Weights of a small mixture-of-experts language model, trained from scratch on English Wikipedia.
Size: 14 layers, vocabulary 8192.
Experts: 16 experts in each of 14 layers, 320 SwiGLU neurons an expert, 2 picks a token, a softmax router.
Training: 540M tokens, 8245 steps.
Below are experts of layer 7 (counted from 0) of a mixture-of-experts language model. Rows are named router (the router's row for the expert), gate (a neuron's input weights, with its number), up (a neuron's input weights, with its number), down (a neuron's output weights, with its number) and show model dimensions 128-255. Each number is 50 + 12 x the weight over its row's rms, rounded and kept within 0 to 99.
Before each expert's rows: "comes after" lists some tokens at least twice as common just before its tokens as in all text; "mostly gets" lists some tokens that are sent to it at least half of the time. This comes from a sample of Wikipedia text that the model never trained on. Tokens count by the router's weight.

# expert 9
comes after: "\n", " ", "B", "M", " (", "S"
mostly gets: "The", "|", " =", "=", "==S", " Born:"
router:50 53 47 49 60 42 41 69 51 55 65 45 78 61 59 48 49 75 63 54 44 41 63 36 66 37 63 51 69 47 34 43 41 64 47 46 66 60 50 47 56 48 50 42 44 50 58 55 61 52 28 61 57 51 42 29 31 62 43 70 31 66 52 50 33 57 60 40 52 40 64 55 52 48 53 51 65 66 71 50 62 37 47 59 36 55 50 63 51 42 63 76 35 56 41 37 52 36 40 43 49 50 46 56 36 34 50 62 40 53 38 48 34 88 48 40 72 33 48 61 64 57 43 48 43 38 37 47
gate0:48 57 50 42 52 47 46 51 60 38 53 43 53 61 49 54 59 38 51 47 38 58 40 46 48 48 46 64 61 33 72 63 51 59 38 45 52 49 45 38 32 48 51 65 48 44 61 42 43 42 47 55 57 46 62 59 43 47 52 55 43 41 33 57 37 46 54 52 52 50 46 46 51 74 42 44 14 67 53 35 60 43 50 68 41 39 62 75 63 61 61 62 54 59 61 39 46 64 58 67 61 37 63 45 71 45 49 50 50 46 24 44 24 52 44 56 29 64 44 42 68 35 53 35 83 53 66 64
up0:42 42 45 51 54 48 50 55 36 40 67 42 40 43 55 30 34 65 48 71 31 36 50 55 50 48 51 29 46 55 53 19 29 40 79 51 64 33 52 77 52 34 38 20 53 54 56 58 39 71 63 55 39 37 46 54 36 56 63 57 64 41 49 61 23 50 59 52 59 62 62 50 50 64 37 50 45 68 57 46 45 49 57 40 49 47 57 48 50 61 48 51 60 63 41 53 65 63 40 57 45 56 68 55 65 45 48 68 59 33 51 75 44 53 41 64 53 62 34 31 68 36 65 38 42 53 49 50
down0:51 36 54 45 54 37 54 40 52 37 52 55 50 41 60 49 54 69 43 45 38 42 32 41 58 60 62 44 72 66 61 47 59 51 70 79 46 49 37 69 72 53 42 44 39 69 38 27 39 48 42 40 62 63 49 73 53 71 39 44 68 46 25 38 55 69 55 40 37 53 49 57 30 43 59 73 49 61 54 69 63 48 34 56 58 52 53 40 64 36 62 35 54 47 54 46 43 33 27 30 26 50 52 39 49 52 40 51 68 60 53 44 59 56 57 44 48 43 34 49 73 50 77 48 48 55 43 43
gate1:57 42 44 59 45 59 33 52 47 52 48 58 72 63 55 51 46 62 63 66 57 59 69 58 52 50 45 45 66 41 48 53 53 36 59 52 80 61 44 61 58 64 64 64 42 40 25 50 26 55 53 25 65 63 64 52 51 64 69 16 65 48 44 53 42 39 39 34 53 54 48 66 31 31 38 56 52 32 74 54 49 45 50 48 75 46 54 48 43 55 44 41 26 27 53 53 53 49 67 37 32 82 36 45 56 47 43 40 57 46 54 47 49 60 62 43 62 61 56 63 38 53 59 72 44 52 60 66
up1:48 44 47 44 50 45 64 54 68 48 37 45 58 53 63 51 56 47 45 37 41 52 29 54 50 42 63 68 39 46 47 46 73 69 31 42 53 58 47 37 34 43 26 25 85 62 65 38 58 36 47 52 49 52 13 58 62 27 45 75 62 51 45 36 47 61 67 41 42 60 50 44 55 66 51 38 69 41 46 46 45 45 54 47 40 54 36 41 51 61 50 52 61 37 55 43 62 48 44 61 61 77 60 48 39 42 31 63 28 46 65 46 54 48 40 40 33 52 53 58 37 48 54 32 61 40 50 33
down1:42 50 43 28 54 48 56 60 28 56 82 38 57 40 36 70 37 39 57 55 40 40 65 70 55 51 60 60 46 56 56 42 68 69 44 63 47 54 58 35 45 51 42 59 43 50 35 61 31 50 60 50 30 45 27 65 48 91 47 53 61 50 59 37 32 58 41 80 58 61 52 44 50 67 63 64 49 28 47 47 50 31 56 63 32 50 56 45 57 29 59 77 57 37 39 76 65 08 51 51 67 36 44 55 48 49 43 41 41 51 48 67 70 44 46 67 60 47 40 62 56 62 43 45 72 38 54 24
gate2:57 52 53 42 29 29 41 41 34 70 44 33 35 37 53 51 22 64 47 56 67 51 33 45 54 55 59 55 41 30 44 29 49 51 59 60 38 63 46 52 30 37 42 47 22 26 50 64 28 44 35 54 37 65 51 67 35 26 65 56 48 49 61 68 53 43 51 51 56 35 65 49 50 45 55 52 63 39 39 62 54 64 57 59 50 19 23 56 52 59 48 57 57 54 54 49 44 40 41 45 41 54 54 47 46 62 60 43 26 40 41 34 27 33 45 44 41 33 65 56 42 34 67 62 45 35 43 59
up2:62 25 47 36 35 42 63 35 51 62 45 55 44 55 38 48 48 49 40 45 44 51 59 55 58 47 63 67 30 56 41 36 42 58 42 32 31 53 38 37 52 53 63 51 65 48 57 48 52 42 41 62 40 39 76 51 52 69 58 36 33 65 63 51 48 54 53 30 69 67 52 49 62 42 22 46 41 34 68 63 24 41 76 70 41 55 57 48 53 48 39 54 71 51 28 35 65 62 45 55 53 77 56 52 62 68 45 43 56 51 43 37 46 53 43 31 41 45 60 50 67 34 60 41 72 24 47 54
down2:40 32 37 51 57 52 40 40 68 66 63 58 51 50 49 33 31 57 59 54 31 53 29 52 69 33 40 33 38 28 33 45 38 47 47 67 57 47 27 46 64 41 45 35 33 64 34 65 51 25 78 38 50 49 54 60 35 46 59 49 66 63 61 31 55 52 51 29 68 76 55 49 52 76 42 52 51 58 50 58 57 48 33 36 55 47 48 43 63 50 43 38 57 37 38 33 53 34 46 47 68 29 75 53 54 40 52 44 39 41 63 65 32 52 51 65 50 50 38 52 18 54 52 58 66 22 66 56

# expert 12
comes after: " |", " of", " at", " for", " /", " m"
mostly gets: " Y", " El", " (S", "°", " l", " (M"
router:56 61 40 40 43 43 62 70 76 52 56 52 49 50 70 47 54 54 64 30 68 31 57 52 49 50 50 29 57 59 39 62 54 69 63 41 53 51 36 55 59 67 49 49 68 30 69 36 58 41 38 50 55 40 44 35 48 68 63 36 33 48 41 44 27 54 66 47 34 45 66 47 51 59 43 61 58 77 65 48 59 41 37 49 36 29 56 48 45 33 67 53 28 63 57 43 42 31 43 42 36 53 44 60 48 31 51 54 45 72 41 47 31 59 64 33 71 61 55 57 65 49 58 58 55 30 58 33
gate0:48 27 49 66 59 60 56 59 42 31 50 48 45 38 49 46 71 47 50 39 46 53 52 33 47 47 64 51 76 59 68 42 57 47 61 70 39 55 36 46 44 42 58 61 42 54 63 54 40 44 45 66 51 54 50 33 61 54 49 61 51 48 44 57 44 39 69 52 35 31 52 44 38 59 48 25 26 54 28 53 50 52 49 67 50 28 32 37 56 49 47 48 32 42 50 33 56 49 60 30 48 49 46 64 72 33 43 63 35 34 52 39 48 52 65 66 38 54 54 39 59 42 70 54 31 54 53 55
up0:41 61 38 55 66 29 38 57 52 33 64 64 56 57 58 67 55 59 67 49 50 62 66 27 52 35 72 62 63 24 48 50 49 50 40 41 44 40 54 41 55 42 27 55 56 55 42 56 60 57 51 50 61 61 51 61 39 58 46 29 33 68 51 55 37 48 48 54 31 59 42 50 29 32 43 56 35 44 54 51 47 51 32 59 42 65 44 42 44 62 46 43 42 30 50 51 57 58 48 52 54 47 46 58 34 37 52 76 60 56 62 31 73 63 41 53 62 29 84 39 43 54 53 42 44 41 63 45
down0:73 32 41 53 51 56 57 58 42 27 49 46 50 35 47 38 56 57 52 81 46 56 52 43 45 51 51 48 63 51 37 49 56 43 53 34 53 45 72 51 45 55 46 62 50 54 33 66 34 63 40 45 55 41 55 65 39 63 36 33 45 45 52 37 30 47 48 66 44 67 51 60 65 28 55 50 59 29 41 46 50 63 57 50 82 48 32 73 40 82 36 53 65 43 43 68 66 82 56 55 50 47 50 53 52 32 27 50 34 49 46 31 50 42 46 26 42 40 66 59 38 45 42 59 28 51 44 49
gate1:49 48 47 42 69 59 44 35 63 60 77 45 61 51 61 53 55 59 47 38 44 36 76 53 54 48 53 55 31 73 41 52 33 57 38 52 35 41 45 52 55 39 41 56 45 23 56 63 64 30 55 46 64 30 53 52 43 57 28 63 38 51 59 63 36 47 52 65 34 49 35 46 47 58 55 58 65 50 36 57 30 46 55 48 54 38 62 46 50 48 54 69 62 36 52 56 70 45 50 46 73 58 45 49 27 61 26 49 52 65 66 26 53 50 54 59 28 88 31 64 26 34 73 40 63 49 46 67
up1:43 43 58 48 54 56 45 51 43 53 60 57 33 46 39 52 44 61 28 39 39 33 35 75 61 21 45 33 35 47 72 55 58 65 54 51 62 47 68 77 52 38 39 41 54 63 48 10 53 45 78 51 41 33 28 16 46 53 50 73 35 42 40 61 36 66 34 45 49 47 56 42 58 36 69 30 40 47 34 61 51 58 47 25 75 56 50 54 52 50 54 38 47 62 45 47 50 64 42 44 54 52 45 59 60 54 63 54 49 42 59 53 74 57 42 79 28 58 47 49 60 69 39 64 39 39 48 36
down1:65 37 46 49 48 53 52 60 63 50 48 30 38 48 59 46 46 34 44 61 55 47 55 43 50 57 61 53 69 58 48 44 56 28 76 49 39 54 92 56 51 36 55 55 42 45 57 30 54 57 83 45 37 51 54 42 67 60 57 25 42 54 54 58 46 49 61 62 58 62 52 62 55 46 54 44 48 57 42 39 57 54 33 35 45 52 56 60 61 37 48 68 44 73 72 55 54 63 41 65 43 67 39 28 31 65 70 55 47 49 39 77 53 71 54 57 38 44 41 35 36 64 58 63 49 37 33 24
gate2:45 34 29 59 27 54 67 52 45 40 32 50 60 58 43 62 34 47 58 19 37 62 49 46 64 55 37 33 49 48 57 37 54 71 77 36 46 54 52 52 39 32 44 40 52 57 56 60 50 35 70 57 45 40 39 46 61 54 61 47 57 39 40 29 39 60 49 57 73 29 59 48 55 48 51 46 60 48 76 55 62 49 55 72 42 57 69 42 37 48 62 40 38 53 43 49 34 53 51 46 51 69 69 41 47 46 63 57 59 57 63 60 29 43 42 49 54 32 62 84 54 51 57 52 40 46 60 36
up2:40 37 72 60 58 60 45 52 52 66 37 51 65 65 20 14 48 36 48 47 51 47 46 71 46 71 63 56 52 51 47 72 53 55 36 50 58 55 51 47 59 43 59 49 63 52 60 38 51 38 54 55 73 57 42 29 52 64 58 58 40 52 48 40 38 35 41 41 67 45 57 58 54 47 53 36 39 45 37 52 61 50 33 52 57 36 45 37 51 40 42 51 39 31 54 25 61 44 37 42 50 36 46 37 54 34 60 68 40 48 64 46 63 55 45 60 42 36 39 65 67 44 45 46 57 55 66 58
down2:47 43 74 49 56 50 53 45 49 37 40 47 31 62 41 59 53 67 49 72 08 35 51 39 42 41 41 49 64 54 57 48 53 55 54 45 60 40 52 62 42 37 48 47 70 67 58 37 65 51 65 48 75 77 44 37 47 60 44 44 45 39 03 68 50 46 50 63 62 72 58 64 41 40 63 48 48 31 61 68 50 59 58 70 37 63 56 40 73 55 35 72 40 66 58 24 55 68 51 39 26 31 40 62 29 55 58 25 75 58 62 51 50 60 52 58 54 34 47 60 38 58 56 58 47 42 49 54

# expert 11
comes after: "\n", ".", " ", "==", ")", " =="
mostly gets: ".", "s.", "\"", "===", "==", " =="
router:53 51 38 59 63 44 67 61 67 51 40 45 54 42 63 47 43 59 39 39 51 45 47 47 42 58 56 43 51 56 43 39 41 91 42 44 49 51 19 45 60 46 63 51 56 31 53 33 47 54 56 53 43 25 54 22 35 63 50 46 32 47 56 51 36 54 67 65 55 38 57 43 47 50 45 55 49 57 31 46 64 50 38 53 62 52 41 50 64 04 49 65 33 76 52 64 52 36 50 43 52 39 46 54 49 28 46 55 34 71 41 31 41 54 51 37 69 43 49 36 50 38 53 60 57 44 50 56
gate0:32 47 54 70 64 53 59 40 43 63 59 57 59 48 40 57 68 26 45 50 58 47 31 62 70 36 63 50 34 59 44 47 64 49 60 56 68 64 36 32 54 37 58 61 48 68 44 54 74 49 49 56 41 41 59 47 44 59 37 57 62 42 33 34 26 36 65 47 45 49 43 42 50 42 33 38 42 48 57 58 54 62 47 59 51 49 43 38 39 35 55 53 53 46 67 59 88 67 55 74 53 24 64 53 58 39 63 64 80 50 38 45 58 29 32 52 40 36 40 39 44 68 52 43 63 45 59 18
up0:27 34 52 59 46 48 64 45 45 51 36 59 50 52 59 48 42 61 57 56 51 59 78 30 52 43 34 70 57 58 59 41 61 47 52 33 48 52 88 74 57 28 52 40 44 56 63 32 25 42 30 48 49 42 53 59 56 56 45 47 38 60 45 58 74 38 39 47 59 60 42 56 54 57 50 49 66 46 45 60 41 33 25 32 60 39 58 51 63 75 63 41 67 20 48 48 37 51 33 48 75 61 37 39 35 49 54 53 36 71 56 52 55 51 59 59 32 67 55 71 52 56 46 54 58 47 59 66
down0:73 60 33 27 45 44 65 48 39 66 33 55 46 51 59 40 50 51 30 64 42 53 59 45 46 75 41 58 47 74 57 45 82 66 64 43 69 57 58 48 50 37 48 55 56 32 56 50 74 51 51 17 61 58 66 48 76 53 59 66 49 47 41 55 62 43 55 34 37 49 52 58 56 67 34 41 61 66 39 46 35 36 39 36 63 50 35 44 66 68 52 50 65 69 56 53 62 65 35 61 67 40 42 50 66 34 68 35 47 83 59 49 34 24 45 54 55 52 39 62 47 81 34 33 67 34 45 32
gate1:65 64 62 36 45 17 53 57 19 42 44 58 57 31 55 51 49 33 49 49 32 43 44 64 44 75 46 50 45 81 48 51 47 64 52 43 39 56 50 52 60 57 60 33 53 45 67 46 61 65 39 58 41 41 26 42 53 50 54 54 42 51 41 53 43 26 56 50 51 46 54 65 32 51 41 53 45 49 34 43 58 28 55 39 56 56 56 48 82 33 63 59 25 73 77 67 53 50 52 60 65 34 30 40 52 60 51 37 44 38 46 31 34 60 47 46 68 66 57 41 41 32 63 54 49 58 50 57
up1:54 61 41 26 38 44 59 28 30 33 51 56 41 52 61 48 70 57 54 73 24 66 39 39 50 51 51 45 51 50 42 64 52 37 57 59 38 48 64 59 60 34 32 47 64 60 45 57 53 31 35 34 64 47 39 49 73 38 57 27 57 33 42 33 89 43 49 54 39 47 47 42 72 52 46 54 25 51 56 45 44 68 68 50 42 63 64 50 53 60 44 48 56 50 42 44 57 56 30 51 54 46 37 34 66 49 39 44 61 59 53 53 46 72 49 35 43 57 71 52 65 53 52 45 38 63 51 42
down1:68 50 42 51 28 59 37 37 74 49 55 48 60 53 43 45 40 55 46 58 51 61 56 46 47 52 54 36 69 37 41 43 55 29 51 55 41 60 24 49 50 28 47 43 55 64 48 60 40 28 57 43 54 44 59 51 60 64 52 44 38 48 48 42 57 50 54 46 38 44 62 46 56 56 26 56 39 62 56 69 30 39 56 60 48 58 56 45 28 43 35 26 57 32 44 34 41 53 30 58 40 56 56 31 37 36 48 59 71 62 46 65 61 49 66 55 44 60 45 39 67 50 57 59 31 59 54 65
gate2:27 62 49 47 61 35 53 71 73 59 40 45 41 35 53 46 61 56 31 65 58 58 41 41 76 50 43 49 50 59 40 69 50 57 49 49 41 64 44 52 50 48 50 38 40 35 65 58 60 50 58 54 51 82 49 54 53 56 64 59 46 72 46 59 60 67 44 56 47 73 32 59 57 71 34 52 59 39 52 36 38 38 49 45 56 35 37 65 39 45 28 58 35 41 36 40 69 53 52 37 32 54 55 45 55 53 54 50 40 63 48 63 40 49 59 51 43 65 56 57 71 64 42 44 51 65 64 59
up2:40 46 57 26 25 53 53 41 73 55 54 51 52 59 54 61 50 50 62 42 23 74 55 64 56 62 36 50 38 46 61 40 51 61 34 36 43 53 53 43 39 44 72 63 44 32 46 60 77 41 33 55 53 59 65 54 43 24 52 54 45 63 58 42 46 55 53 64 44 61 43 52 60 71 47 46 65 52 58 46 65 42 36 62 70 55 41 28 52 64 27 60 76 63 31 55 48 51 33 50 34 49 60 57 42 63 63 52 56 44 56 47 41 23 63 48 62 72 54 51 35 47 54 35 49 71 46 54
down2:35 41 40 44 30 72 62 32 50 34 65 48 46 69 48 56 67 68 63 25 45 53 49 62 54 32 53 60 43 39 44 53 50 60 35 65 54 34 60 43 60 64 42 56 39 60 28 52 34 52 62 70 63 47 40 58 46 08 27 51 66 46 52 44 50 38 47 58 48 56 52 51 41 26 60 72 34 49 67 47 55 58 51 63 69 71 59 49 38 54 23 39 60 63 57 57 25 50 23 39 55 43 47 53 43 32 47 60 56 33 48 64 56 24 34 50 44 25 66 44 32 36 55 46 44 40 57 37

# expert 4
comes after: " |", " in", "|", " United", " New", " for"
mostly gets: " Al", " World", " USA", " British", " States", " it"
router:55 60 41 41 43 45 61 72 75 52 53 52 48 50 69 45 53 54 65 28 68 30 56 52 47 49 48 27 61 60 38 59 52 69 59 42 54 53 39 53 58 68 48 49 67 31 67 38 58 40 38 51 53 37 41 37 47 67 63 39 30 48 42 45 27 53 63 46 38 43 66 44 50 61 40 61 55 78 65 49 56 41 39 48 37 34 56 52 44 32 67 48 25 60 56 40 43 28 43 44 38 51 42 57 48 30 47 52 42 71 43 48 32 57 63 33 71 56 53 57 61 53 56 56 53 28 59 30
gate0:60 35 76 58 50 58 46 86 50 47 49 32 61 40 52 48 54 61 43 02 43 50 77 69 65 57 53 46 45 66 32 44 61 51 48 42 51 69 29 59 58 51 60 58 67 36 61 58 45 70 56 38 43 70 55 42 44 52 38 43 36 50 46 66 27 38 46 44 46 47 54 37 44 42 61 40 60 69 39 63 61 50 15 44 64 73 46 47 49 45 40 60 41 56 38 81 41 60 69 49 51 48 74 58 42 73 39 73 31 49 42 46 40 43 53 46 58 45 51 42 54 26 52 47 35 45 51 69
up0:62 50 49 45 48 59 58 54 49 76 49 37 47 63 58 24 56 46 41 40 51 39 56 63 52 65 47 63 27 49 45 16 72 65 50 37 34 52 45 50 72 34 48 56 56 44 56 72 77 54 28 57 31 65 54 54 60 81 25 52 57 64 71 32 48 51 61 36 50 57 56 33 46 38 73 37 54 53 63 38 52 53 36 66 65 49 38 48 69 57 51 52 41 41 41 43 49 40 46 42 58 57 50 52 66 49 56 53 63 50 53 54 53 33 48 28 51 53 78 51 42 40 54 61 40 38 42 28
down0:54 51 40 40 44 29 72 33 48 60 36 31 55 60 69 33 62 44 54 60 69 53 53 51 66 58 46 44 40 62 31 42 46 53 41 47 67 49 37 17 65 45 36 31 57 55 49 35 55 62 37 46 51 65 56 46 55 39 60 45 65 48 60 40 54 35 36 41 38 55 59 37 45 71 73 37 49 50 71 35 07 29 57 36 52 66 54 48 65 66 67 24 59 43 20 49 60 73 42 57 50 64 58 53 55 49 53 66 67 60 50 31 41 49 47 56 32 44 50 40 66 45 53 44 60 64 55 49
gate1:42 37 19 53 55 51 68 84 52 35 57 41 74 37 59 74 45 48 48 53 59 53 48 46 53 60 59 50 56 49 44 51 16 38 44 61 38 40 45 50 49 48 60 41 53 58 48 69 74 62 29 54 57 46 33 34 67 48 46 55 53 54 70 45 43 40 48 28 51 59 41 37 46 38 56 66 47 54 65 34 47 35 59 66 55 45 54 38 40 67 59 27 57 52 49 32 35 53 44 41 58 47 46 55 62 42 37 56 62 59 49 46 56 42 85 66 43 68 34 50 59 55 36 20 82 32 46 49
up1:44 53 55 50 61 73 52 45 33 51 28 62 47 52 52 46 63 51 55 53 49 43 62 49 11 41 44 45 66 30 60 42 48 62 39 61 55 56 45 53 40 63 49 61 40 60 57 37 37 56 41 43 39 54 27 59 69 27 50 50 63 26 40 44 54 36 48 55 46 63 64 57 71 43 48 43 47 57 55 66 70 47 50 26 53 62 28 57 57 45 51 47 44 41 44 46 42 58 51 53 28 32 44 50 45 38 41 41 57 35 49 64 42 67 20 79 41 27 73 53 25 28 45 54 46 49 72 56
down1:26 40 49 56 35 46 83 53 53 39 51 55 49 59 41 52 69 37 43 41 27 51 62 41 56 30 71 55 31 42 58 36 51 50 51 37 37 50 48 44 75 47 26 46 27 33 32 41 52 42 38 58 50 49 37 53 56 48 33 29 63 44 60 52 28 57 43 53 48 44 47 29 73 60 61 48 48 64 61 60 50 56 54 49 38 45 52 60 36 48 63 67 51 53 44 38 61 62 53 42 33 22 69 68 41 51 83 69 53 49 48 27 54 57 52 50 60 41 35 69 54 66 38 67 52 60 66 28
gate2:45 40 59 62 53 28 39 44 60 47 54 69 42 69 49 42 68 41 56 44 33 44 53 63 63 59 40 47 44 37 20 52 65 63 50 29 54 67 47 64 45 41 72 37 50 38 38 63 52 30 31 48 48 45 56 59 35 46 55 62 60 56 35 47 48 45 44 30 41 43 56 57 29 69 57 73 30 76 75 36 41 41 46 75 48 45 52 67 60 31 23 73 24 37 56 36 44 53 60 32 48 63 52 40 34 53 48 51 45 39 52 79 45 32 59 45 36 61 59 43 48 60 59 58 43 53 44 43
up2:45 39 63 57 45 46 58 41 36 45 46 64 80 39 44 84 62 48 42 56 34 40 79 37 50 55 55 54 46 50 29 60 53 46 68 43 65 36 78 54 47 51 80 46 66 58 39 48 43 43 70 39 53 57 40 64 40 58 53 70 53 24 45 41 27 33 30 49 68 37 56 62 42 41 53 53 40 52 30 33 50 69 65 59 64 44 33 59 50 53 48 45 29 39 49 48 42 44 68 42 72 44 55 42 74 45 43 43 51 68 48 83 37 47 65 39 40 40 55 39 44 29 43 49 40 70 40 46
down2:48 58 44 63 43 56 43 60 41 45 59 73 72 40 50 64 51 38 48 43 65 41 54 50 48 38 46 62 28 47 66 39 78 46 56 55 52 44 38 51 62 68 62 50 55 43 50 53 20 39 49 42 52 39 56 63 40 38 64 48 43 22 38 39 52 41 41 63 52 50 69 38 52 65 48 44 45 67 55 30 50 44 53 46 55 55 49 40 42 42 56 35 32 65 58 41 36 38 81 46 44 43 28 55 60 73 28 34 42 71 53 47 47 47 49 36 37 29 40 59 38 56 56 37 59 69 66 69

# expert 2
comes after: " the", " a", " The", "The", "'s", " their"
mostly gets: " people", " more", " government", " population", " public", " most"
router:63 55 49 50 35 51 61 76 52 43 52 51 53 55 70 42 55 41 42 30 42 56 64 77 50 36 52 40 55 43 39 60 57 57 70 28 56 59 44 47 54 42 34 34 61 42 57 30 31 55 68 59 56 36 39 39 45 69 61 45 23 54 28 28 41 43 60 43 51 41 67 64 44 55 40 48 51 66 46 58 53 35 43 63 23 37 52 66 55 42 46 58 25 61 24 42 59 37 41 42 23 52 36 55 52 38 37 59 44 64 37 46 42 73 51 36 74 47 45 58 64 56 60 54 47 29 49 39
gate0:59 78 53 45 48 39 42 73 67 49 59 52 43 66 45 57 64 52 64 43 54 59 53 56 46 57 53 55 52 49 52 60 45 57 39 61 55 54 54 87 59 49 60 37 45 28 44 34 54 57 57 58 43 45 62 34 67 40 48 67 47 62 66 56 55 41 43 49 59 73 59 47 28 50 47 51 62 40 17 58 59 56 27 44 41 69 42 32 75 53 72 60 45 47 25 34 40 51 51 42 62 45 61 62 47 32 42 60 41 64 50 58 46 72 51 56 46 59 53 34 47 31 68 33 46 40 30 61
up0:57 55 50 42 50 43 55 58 46 54 67 58 39 66 37 59 56 32 60 56 61 76 46 35 20 26 58 48 59 36 56 36 51 59 26 58 61 51 49 72 57 45 53 31 65 40 48 69 63 58 46 62 46 54 61 45 62 44 27 63 58 58 57 82 65 55 44 50 41 69 59 44 37 46 36 43 36 46 36 65 48 53 27 32 15 55 30 51 56 50 55 48 76 52 25 37 35 32 40 53 41 39 46 64 40 50 43 63 40 62 48 53 57 64 57 64 31 39 57 43 56 43 54 26 60 41 30 45
down0:52 39 40 55 26 67 65 52 45 39 36 40 43 39 54 40 56 39 48 50 43 18 21 59 63 62 39 52 41 49 65 38 53 48 57 43 53 46 67 72 44 60 37 41 53 61 51 33 57 41 38 47 51 56 39 41 42 48 64 47 62 51 35 47 56 56 46 33 35 47 63 31 64 42 47 51 47 56 55 44 33 46 57 23 32 29 72 44 41 66 52 64 60 62 42 62 61 46 28 41 51 60 43 24 58 48 59 39 42 29 48 61 64 45 43 28 77 62 75 59 17 61 56 65 45 51 63 32
gate1:49 38 30 67 62 54 36 59 56 58 32 51 36 72 46 49 65 56 55 25 50 70 46 59 63 63 61 35 70 45 52 56 78 34 49 44 45 68 47 42 54 19 36 51 51 49 56 50 54 50 37 43 40 30 54 35 57 43 55 59 47 40 44 42 57 32 52 42 27 48 51 46 60 54 39 59 30 52 52 43 59 50 31 10 31 44 32 68 49 43 40 53 50 36 31 53 62 64 58 54 38 63 50 43 47 52 48 47 69 50 63 40 56 37 25 49 55 51 50 71 61 64 40 42 69 47 54 49
up1:43 63 45 48 39 43 58 67 52 39 50 41 71 60 35 67 58 37 73 62 46 33 57 67 41 61 38 30 61 72 49 51 50 59 55 51 61 36 63 33 34 62 45 49 36 57 57 30 47 75 68 46 55 22 56 54 48 38 63 29 35 42 50 55 39 39 47 51 62 49 62 56 46 72 38 60 95 44 66 52 44 50 23 35 31 39 44 48 48 52 61 40 47 52 36 46 52 51 41 39 52 74 33 54 77 38 33 39 46 21 53 47 69 44 42 58 46 50 54 65 37 33 39 53 59 73 59 41
down1:32 47 35 53 65 57 36 45 33 47 59 51 51 48 48 41 54 79 80 65 65 53 41 49 54 44 49 56 34 47 43 47 77 44 60 32 39 61 34 27 63 51 42 38 67 24 66 67 33 41 70 74 40 34 75 44 42 49 34 68 44 47 65 63 44 35 31 38 45 53 42 44 58 53 27 31 37 43 63 50 53 40 37 54 35 50 34 67 45 41 56 48 62 63 45 50 40 35 33 37 51 50 62 52 45 54 79 24 68 48 46 41 61 32 48 62 48 47 45 46 39 42 40 48 69 41 54 37
gate2:64 61 48 61 52 39 48 64 60 59 68 85 50 35 59 32 64 52 48 40 56 62 65 66 64 49 33 40 39 61 64 69 68 60 36 54 46 60 56 33 45 44 42 33 31 53 34 52 47 52 46 58 64 54 40 31 34 50 33 48 42 49 47 62 56 57 63 41 42 38 71 53 51 44 54 58 42 42 49 52 39 39 35 66 32 69 48 63 48 58 48 27 41 49 49 48 42 61 18 70 62 46 43 54 47 57 21 57 45 56 71 50 43 58 40 41 62 57 41 50 45 46 56 54 67 52 59 54
up2:63 50 50 74 50 56 36 49 53 35 47 52 43 20 40 44 52 43 64 51 38 18 56 60 56 52 53 49 55 51 62 73 51 46 51 43 66 40 37 55 41 41 35 57 42 71 46 64 58 65 58 61 68 47 34 29 46 54 26 49 50 63 71 53 60 63 27 37 56 50 53 47 63 30 63 47 44 33 66 43 39 39 38 36 45 56 56 61 67 59 44 29 31 43 46 44 60 56 38 62 42 54 39 60 53 57 45 35 51 47 71 68 44 72 57 28 62 42 48 53 49 70 40 60 69 53 48 60
down2:49 37 42 46 28 48 58 42 48 40 53 52 18 62 54 45 33 49 41 50 56 20 38 44 34 50 52 60 58 39 62 49 39 58 56 32 53 56 61 54 32 40 52 50 56 47 54 52 37 48 48 47 44 34 46 54 48 46 54 69 54 31 71 33 51 35 28 57 47 56 65 41 50 40 41 79 09 32 34 42 58 37 49 46 63 71 41 57 38 47 52 54 47 42 57 61 46 53 60 63 65 49 45 52 64 40 47 51 70 51 58 45 49 54 57 47 61 34 47 50 54 50 45 56 53 55 42 53